config.toml
n_experts = 40
experts_per_token = 2
activation = "swiglu"
normalize_top_k = true
balance_bias = true
router_bias = true
vocab_size = 6672
norm = "rmsnorm"
optimizer = "muon_variant"
lr = 0.0082
grad_clip = 2.0
batch_tokens = 32768
train_tokens = 243600000
dataset = "wikipedia_en"
Below are experts of layer 6 (counted from 0) of a mixture-of-experts language model. Rows are named router (the router's row for the expert), gate (a neuron's input weights, with its number), up (a neuron's input weights, with its number), down (a neuron's output weights, with its number) and show model dimensions 256-383. Each number is 500 + 25 x the weight over its row's rms, rounded and kept within 0 to 999. Numbers have three digits each.
Before each expert's rows: a language model's description of what the expert responds to; "comes after" lists some tokens at least twice as common just before its tokens as in all text. This comes from a sample of Wikipedia text that the model never trained on. Tokens count by the router's weight.

# expert 31
Later digit groups in large numbers and years, such as 75 in 75,000 or 3 in 2013, plus However, respectively, there.
comes after: " ", "201", "200", "202", "199", "198"
router:484551508487479533540500518510510523482519494474482514543502514514535499469495491534474568526500496491488459532498501529552524535474467516525500505461457525475526523508503557498515496510526517518465500471469524530491502478432500513515517517485459468507457536508483532504498503518503498544545500476519460503493517455490528471497532506524556480462520489469498544510465464500500445473522
gate17:482484498461494504476518521489487495479472503518471516480472501499501511424476476470492507494462536528475505510464488534466495533501472439502551542496455482455540514493480437502498535521530504492537499443520556451474525461486476496506538491539486493472516478504507505495515505489480479523502478495476478446486493476515512544483507493479526467486466547516501478539504478504509517534510
up17:506543483472461507518501508474513469516512480484516528491514533491528511481499462488515488501518493491489467499459496497484507497461488477493517541466429475492483472500487510454530523537543487500479495512506568484466545497501504504476494484513534482481489518500501510497541473507503456476539508534501516450513522488523542554538487499510551509546490467469516511507437452496519514509506
down17:500473502533522481523499477555534486486480509449443508470508465509478460524518505484493491445544513488534461500500517503451447475529522501509500478495461519473515500492500474501499494502529515506495518517492513548543501558508515561515533512508515484438531494527445492505506470498504475488469502541503477500522505500547488482521511531499512447482486525462441500486527499495504538503475
gate18:473476520501489520505509480509477493463502543495508509500469523493507500500473514479547511509488565500486515487561500499500520543468481482468496523480501482477463512489471533486489525495481449553488518501496521509459536514517490478452493488494498460466515496505534498509531501478505513496531538470482520518474519495454511515558563504448488522514506467507498517486461477500508467516494
up18:501474494547504477514535494482500459490557528493496498513516523506578482517478521472528470494460552511495482546481515481497509527461500474508517491461476534492470513523504510488518496513493524539511486505489485498499520501466513503479486456471477481467510478506528525503543508456511526565512521466478524506521505517510460452517550494457500507499490528511486457520507502509475507529447
down18:506517458446497517489516549470480462498478501520493430511473476485478514505514500479451557472522488493498525500492519496443464473494490502492471460483496462499469503539567474507541521534490544572489476484522476484515465500512510496511496468526537507498488506515462515478479527479501551513535502533499495493508507497508500471450525488452484536492507510502502506471489471510474494535522
gate19:428468461464505486514478485515529466523441487501493487443499518484520476490528490478502518505490513459472480527504535460551525488480492537492529532537469488472493496526473490501526513511466493517520488480511501464495472485465463500471471495504501507524511528506501491490496475527487491524547525489521477470496489483522526470467495543521549463510510551505552478482508529477543506494518
up19:509470445473519492519509504505477493502498477542523489514549543480541520515497463495531543509486496471507463481541543464489520504472524559475538519515504493475483488482499470499534497537469539496508479498521469481527503500491486496465500523501491490518527562540485497478502523499501474502526519491515498496495451493510509457493535508502514517476457555474560492483492552479506489476467
down19:549482509460509476492461505528471501506550520547499463546518507498490483512514507495471483503524496484479518497440510580495493475471477483470536459525475520533519529497493512472512492518488556474495524466480466519490503501520493522515513557518479522515501505482510517528505539501518479512508477541485484528512507489477467518509465550539484508455482512492552500521451471508426478495538
gate20:464488437507467511514520522522534521482531536496505524452499491467508513510439508505456484472483494478493533474508462519514491474521496492463483555463509443514516519524513522485556522506477499493493541525463537499484507498497486496483495513484526460539466518499485534468484493481504501488551477502464506454518506498497543469493522520564544489505516544536507483494544514530524470477535
up20:476442467467477539479507510510498526528522494469511501558510505532507539495515515483534492504551509510525483530516532509460497496478510490458487475532506481473479522488512470501471464466479524477523486457491466502463511503524507476510511540480489539511481502522514506518544538491467516537477428487482453484499502474512518502474538459484498477491497494474467496509518517509513508569472
down20:503503551482512506510541511497499483498505538511492492463527514528469508467519471472491537461498492450518518508481526491507470512468477476534493464466522483510489482507535512481458488493496522484432492493511477501481488508536488515550496504451487488474504522510522498540478502522510509495495560467486532475526539520502495548521570499465485504527491480546515506536504514511482515523520
gate21:490511497507505455525536517492479503496484477507507491472512499515468469499506496459529539481533511486477490493490464477526481493482460473452502481475495472494473456494505498508484538484521479472517521485507494479509518492497478501493505478494477570487501453484494493467518517553546502523480496473532478515519487544524496543522535509472504508497477473489529520522515482479550516480560
up21:482532486502483495504543499492478523508485515481473506513502480514481497548492501491534514502531519498502502478541493481516458507453486459495510534483534494492492488490516498520480527517482463528537551484539492454491498551491509475505461496447487539501504513464527490470517507550547460548515538508539505486503496532479522478501524539540514476480523473479501527523498497470516499517489
down21:507485543475517567522502479523477474473478507473469444511475509542514509508500453552521480529504486500462493528485511512509488478474458539476496452535501483528506511482487521518500492490561492480484500470480495511490498513501436551445486532487503499501465465483462528513529470470530515504508526486460463520509488504479454499510521462498508495507502466529513518515490512508500490483461

# expert 38
Numbers and short entries in pipe-delimited tables that come before the closing pipe, such as scores, points, vote counts, country codes, JPL.
comes after: " ", " |", ".", "–", "201", "200"
router:472495532483502483568517497495497511503493472507491522473496549519471471531484520473502573496466499494511471515503465484510488493469468493505492519507515476467501516488534508542499497495519506524454481516506516536461475498476489517459464507488502472508521549473533499535520426500549501497543480492551489519494520442503541464526542510502497454487456501471513470461495467485476507480466
gate17:477475470479511499514495517497508563473533511506503515455519507499493484546493452511466518481505509457501529517517507488528471514493470509489514510465536540504475464463467487498461494506525489510545474482547506474482475527506492510519537476525512499482535475540451573481539562524518480479516487500506480548486482466527481520521473527480548490499521510484513508495517487492499477445501
up17:481466506535509486473468495518506511520522521490495520489513500545532495491498533503477506501495507516562520532482497483510478468514494490512457502547485480515495539489498496493520512526474553509528512499505495509477443506499508514524516489522516527511541496498461508521502511513505463482461499492456505502545452530536510481495549487508496499490472480523500507465488471485499578507513
down17:472533529505537498532513499486499492483516540515514494530500508520527519454490480535488536487536494528478487535533512480516524485496503522497493487491534509509520540507507485483503488522495504520469523511503562521480485482503540540528480528485527538473503494476507507532511494454525521515510478488516460489503530519502508513547527523505521480510551490501482535465503465478528484467490
gate18:503507501492477487535462457492510459491502521472520511501499528517477519524495530469453497470538530525448479516503507498555466496480487472482487511533526544563458508531525463479509495470514542497535455476474495469508455493485494492531454493469512513498468503489522509491487507507501469515464494451501500507477461538545529522513510516528481509505479513465511533484446503535522526447515
up18:548530491509568534494511513516508494503481465493453504494500516501497526501515484510506516461494471453485516483537492518499479517518516496506441489505543504538468506487471516510518543490491507508509506511559523466540523514505475508559507478481483475485493497474522521520504523478526477528472462520480499543504466527523505519479500492506519497492476506526482536490501517490439512504478
down18:517507537487464514484472535516504487478497514560503505489490521485523536492527486532516529473540509461497506479487557487523513488520510485492494609521521527515528483501533504483511499473487518521486432478465497481548502516494482504515488529535503515480532526528533532474498497467528479503518468516546518526494489511480489530481491512542462546464513503521490535517512509547502554506485
gate19:452430490469475558513485530497501522511521495454499535495492513485531489498471492468567477483459492483533475434478524513560525487499501470529508484474494520456507492501514488475513483553516526496538533496495527458497470503475520458488491518483488486530501511543491568497479524459469468542516513503493498539510521487482532450493484477462511481468486501491501527516449501465494490475451
up19:554508517497535482449540502490477492460491508526531461501489502468494503500506512539495523495500516509460543530536485494473516517488472562472450456457533501538530492456498528509502486487509475501492463525492494544509518494481529477479517502521500494494500509495468497507519534502494523491448468485455483465490470523505479541519541502551502510512531469475506513492489530527463490501516
down19:473502493510517509505475494497475469512522475479508533571519462503504495512461503495518483509483519508520519469471540537485478524505519498531469419480493485532497497498488455514526493549536503500518478514498508500483549447500514490509473511470521529529499508552522475504514545524481479504460535541510500509511484510522468492495440512483511540529540477512524528487565522495471494509481
gate20:495482458480499491488501550478491554465522500516517512476466515490502496493483503481469512505486539484489523510557504520468491505465469502522500461464514516480479502472563497465521497481501492486525545497460570484476529439502513500460519503539515547498501525529549501485515543504514481492503510544470495495498504524543530493495467491531517492524476498484533475482500491494539501445471
up20:522476496493523537493512554507516506454468493499465481487502480498492494472459543465495450423432535508496502510512482485503513547450485454505510532474546519512509491514539518448527508526503494480531479523512539475515527476494521495487528522482497477473485560551539541533499539478520495486499509517480490510475512473511498492481511481509516485502465514481523473490475484489526504495497
down20:492453568514455429495504523549467521505456488491451492495481487469534513504466505517500449513481547514474505541485483490516510490509547468436445576527459508511513496521533462437488512513509507493503478486465493497482465462492493518477534509486478522473517539525468494438501492481488513515492533454541540481567511520489499531516487479460518505518476482479489495502523516513507482507535
gate21:499497471497515527467510515506520500510490493481471539433496516484504523511519492500529483475488495478519485479471515538538534449483495510529519510512506475506497492453500515527465532499503500551502540520497475554477469496450541502496500466488499507482527480484494494551496487490503488534490509509486538515463538505480496497499485489482536527508490502506487495503499491458522480500504
up21:495509517500501464501463537461446483518544505542488458540511496500506487499442506530473520484517484518495502524490485459460483550473537470469508472513491514492494472516517503467511464488531507485557436507504485476520505528519496491533480493495469542493480488529522518450456515514490509482509504483522523457512487487541472522471521480495476511468510472543502509499527523484476502515478
down21:498511487504476483543483512505496510509474507478551535517451501517474517482464465486549516502490453496469506522506535493463495489505497475519498555449494523552521538524481484488512526479459491489526534515496458429539503498464487499493474484479524524457493524475464539527477526516458508505467544522486508502511508535490540556488474508456505516552476512510485542470506512497535542506454

# expert 6
Digits and short pieces in infobox and sports-career lists, such as year ranges 2000–06, scores 2–2, and field words like Born, Spouse.
comes after: " ", "201", "202", "–", "200", "-"
router:469514522482474462532502497482500515489522476439461510487507513471482521497489512504511550513479493469505481470531529525461451464520502488541504557540508495507531498478496531468504480523480511495536486539478522512482535510451500500527470529529525489500492518500521524470515462484519514476478476506488472505474489481508520510490497515494524474484497488478501481475481474490516508559498
gate0:492457507499464465510472482495444512483507488489516550486491492479488496518499546517492534491491483497508496488545439508519501469488476520514540569471519498474526520492472441460515506492464468496461519460455494490505525490515523464504482517485516511539460513501483524486494509508496468470499518499494482496505456485478525492495455514502495443498520535502505488482538449501518506527514
up0:483493520475504487469513453523505503493497467514539541545523512589539517511462510504500512464507502461474453468511479495494499459512487500513474525494465509487515516517495519543502500498493550479495482522492540481493481481498521499527509520503499490531534546491502498468529494466482500542477528513484501555500445497476536499475482507457512462505497448511534457504507477525512499484512
down0:499482503486498512523487468496448478537540500549521529474505491496510461504522472502536488527497503477519515509514509522517502495505495481479497406545530506499561504534485499512489477544493466536473500505526519541495531500512469463542460491448492488495493562486521480484545510511481457494556512529497479478458527512497554500483485519498479468522501488543432512504485514522498490495480
gate1:452521515469503503523485508559504495466520516532509484489460482493529499449524526502483570462489521491492510528512520482514472503527545501520454502463480451518465533507535483502532514499508485499504513499477508452517505509470499507499459559477489498472514464537557493490469499507506503484473501516515533530527499492461537493506500520502496483474495512449522468486534478482507505513557
up1:458502470525518486504509502549500510529553524467482467424505505493490547471506493529505552533466476465556536477491552486498453518428509537545494489532524499510514512545507437462457495528456463490498470487504501509503517526511497518438493521485418513469488500521473499469534455504503496496488537498453494456470526499489497473487518496524520457492541514513504532488494519488559520521520
down1:485512494484542474503527501494498491510498493550523532536490428529474486501483492507484477474537456507466440527460477525470502497503498510504542499546493520472427516462513488469515567515485490499501465513487481544459456541460505516466501445516488505497496511502490464565516510486466507507497541468529487503529499529480465467518532473517513482535452544488504495473508502506466507471504
gate2:510484541457511505540471481509499508441536482472452486474506493510562478544490453530493448524491518488477484511534526457519483535491506502505500460506515532526503544499424495496536539479492550507493516503511491488482551439529491502485491509490494473551449496527513477486494526467468514518534517532515496511523495495459491491535490538503541502484497510511485465500479477494497514525496
up2:521542500505476558447493522536490478525465510462512464471525468510505486522452494477500464567466485513493483477497488448489522536480516503473469446478517473499512481521526543498514487489499518541511514492451490499488471534476525501531517454536461513489505526482514454476521455489505513445455495521487504483507528478551507486494541511511453497534526449492502479507467533511506526497478
down2:496516545494526501537502469497547506548494475532512478535471521530545447475499506511495484531495510513469471462517493463492500480502502430528494566464442505532504517537524486500545501476501522493499506510514461488518502518543541518477537499487521485527463493507493553485522509542521534519477515532527512494523503507505513521519505505484468510530490451514510494519508489517464479511424
gate3:502482475505477492542458498514497491503503526473509484464517540521508502547526511469525511477466523487462466509511476497494499521527496490481511535461472489505476530492535523510511533482469477521506498489541528490469515476558510531548519561519507497525469456488520501512516485541573484463514469528486496517474498526499481493486511550487500535540502462515510497459506536493502540533497
up3:500474526571530507497473504528565533487522494497481476480494526477505524493501520522507491478514488479466453513507520518492489541492471482487515557491509563536541522531498513482532491541494491499442535517501524498508515480446470509507475499490479514510528469453495473484501472511512463489521516484464519507491499527498446473516495491499497517531500494531505504489512487498570541511492
down3:450496541495498540509477486481511495526445540516508475490474457456526569467534458507472474506497502547470509473486471552519474516518510488495500519432487471488542526503531536501452505523481487487495522502492484467450463521481467473489518429516532477506470510507496521527499527508475454502483509504470490511469529511509478497540500465501475501540495479513496541538503533517490486497501
gate4:528498489513493462547464466494470519464502496492475453557496518482507544533466543469497485476482538486454522447514502469484524508564467527478477556520532508516495485500466485496545491503483491522507481496549463486494562512521451502457496489510518520524499480508482498465492466526469517483531501508478529480517494503507528466493475547462506532511473493542521510462485487496542496509504
up4:539550510466500496528496517476537468550515501525469509503525495492500517484486479505481505491501480489509511496502527520501508485493474474471538488462475504501484538506533509501531468515505414473503500521475511528487539475502499491523508498503459486486479526446514540515511552536516497531501517486465484522507479515499500521487511479507485492519495514446501498475493511509458445529460
down4:470548496514509515493482500461545503477522503458545522485543502534530492485489537528499495480494458490506491488450541510528503484514471544496476495514518479486498501454507479451490512517485495526498486490489473513484479536479541511440513479509523525469491515505474490498543537517463486486492528488514530525478509527493481488512534477489489533540473511509475493493514508522523469500493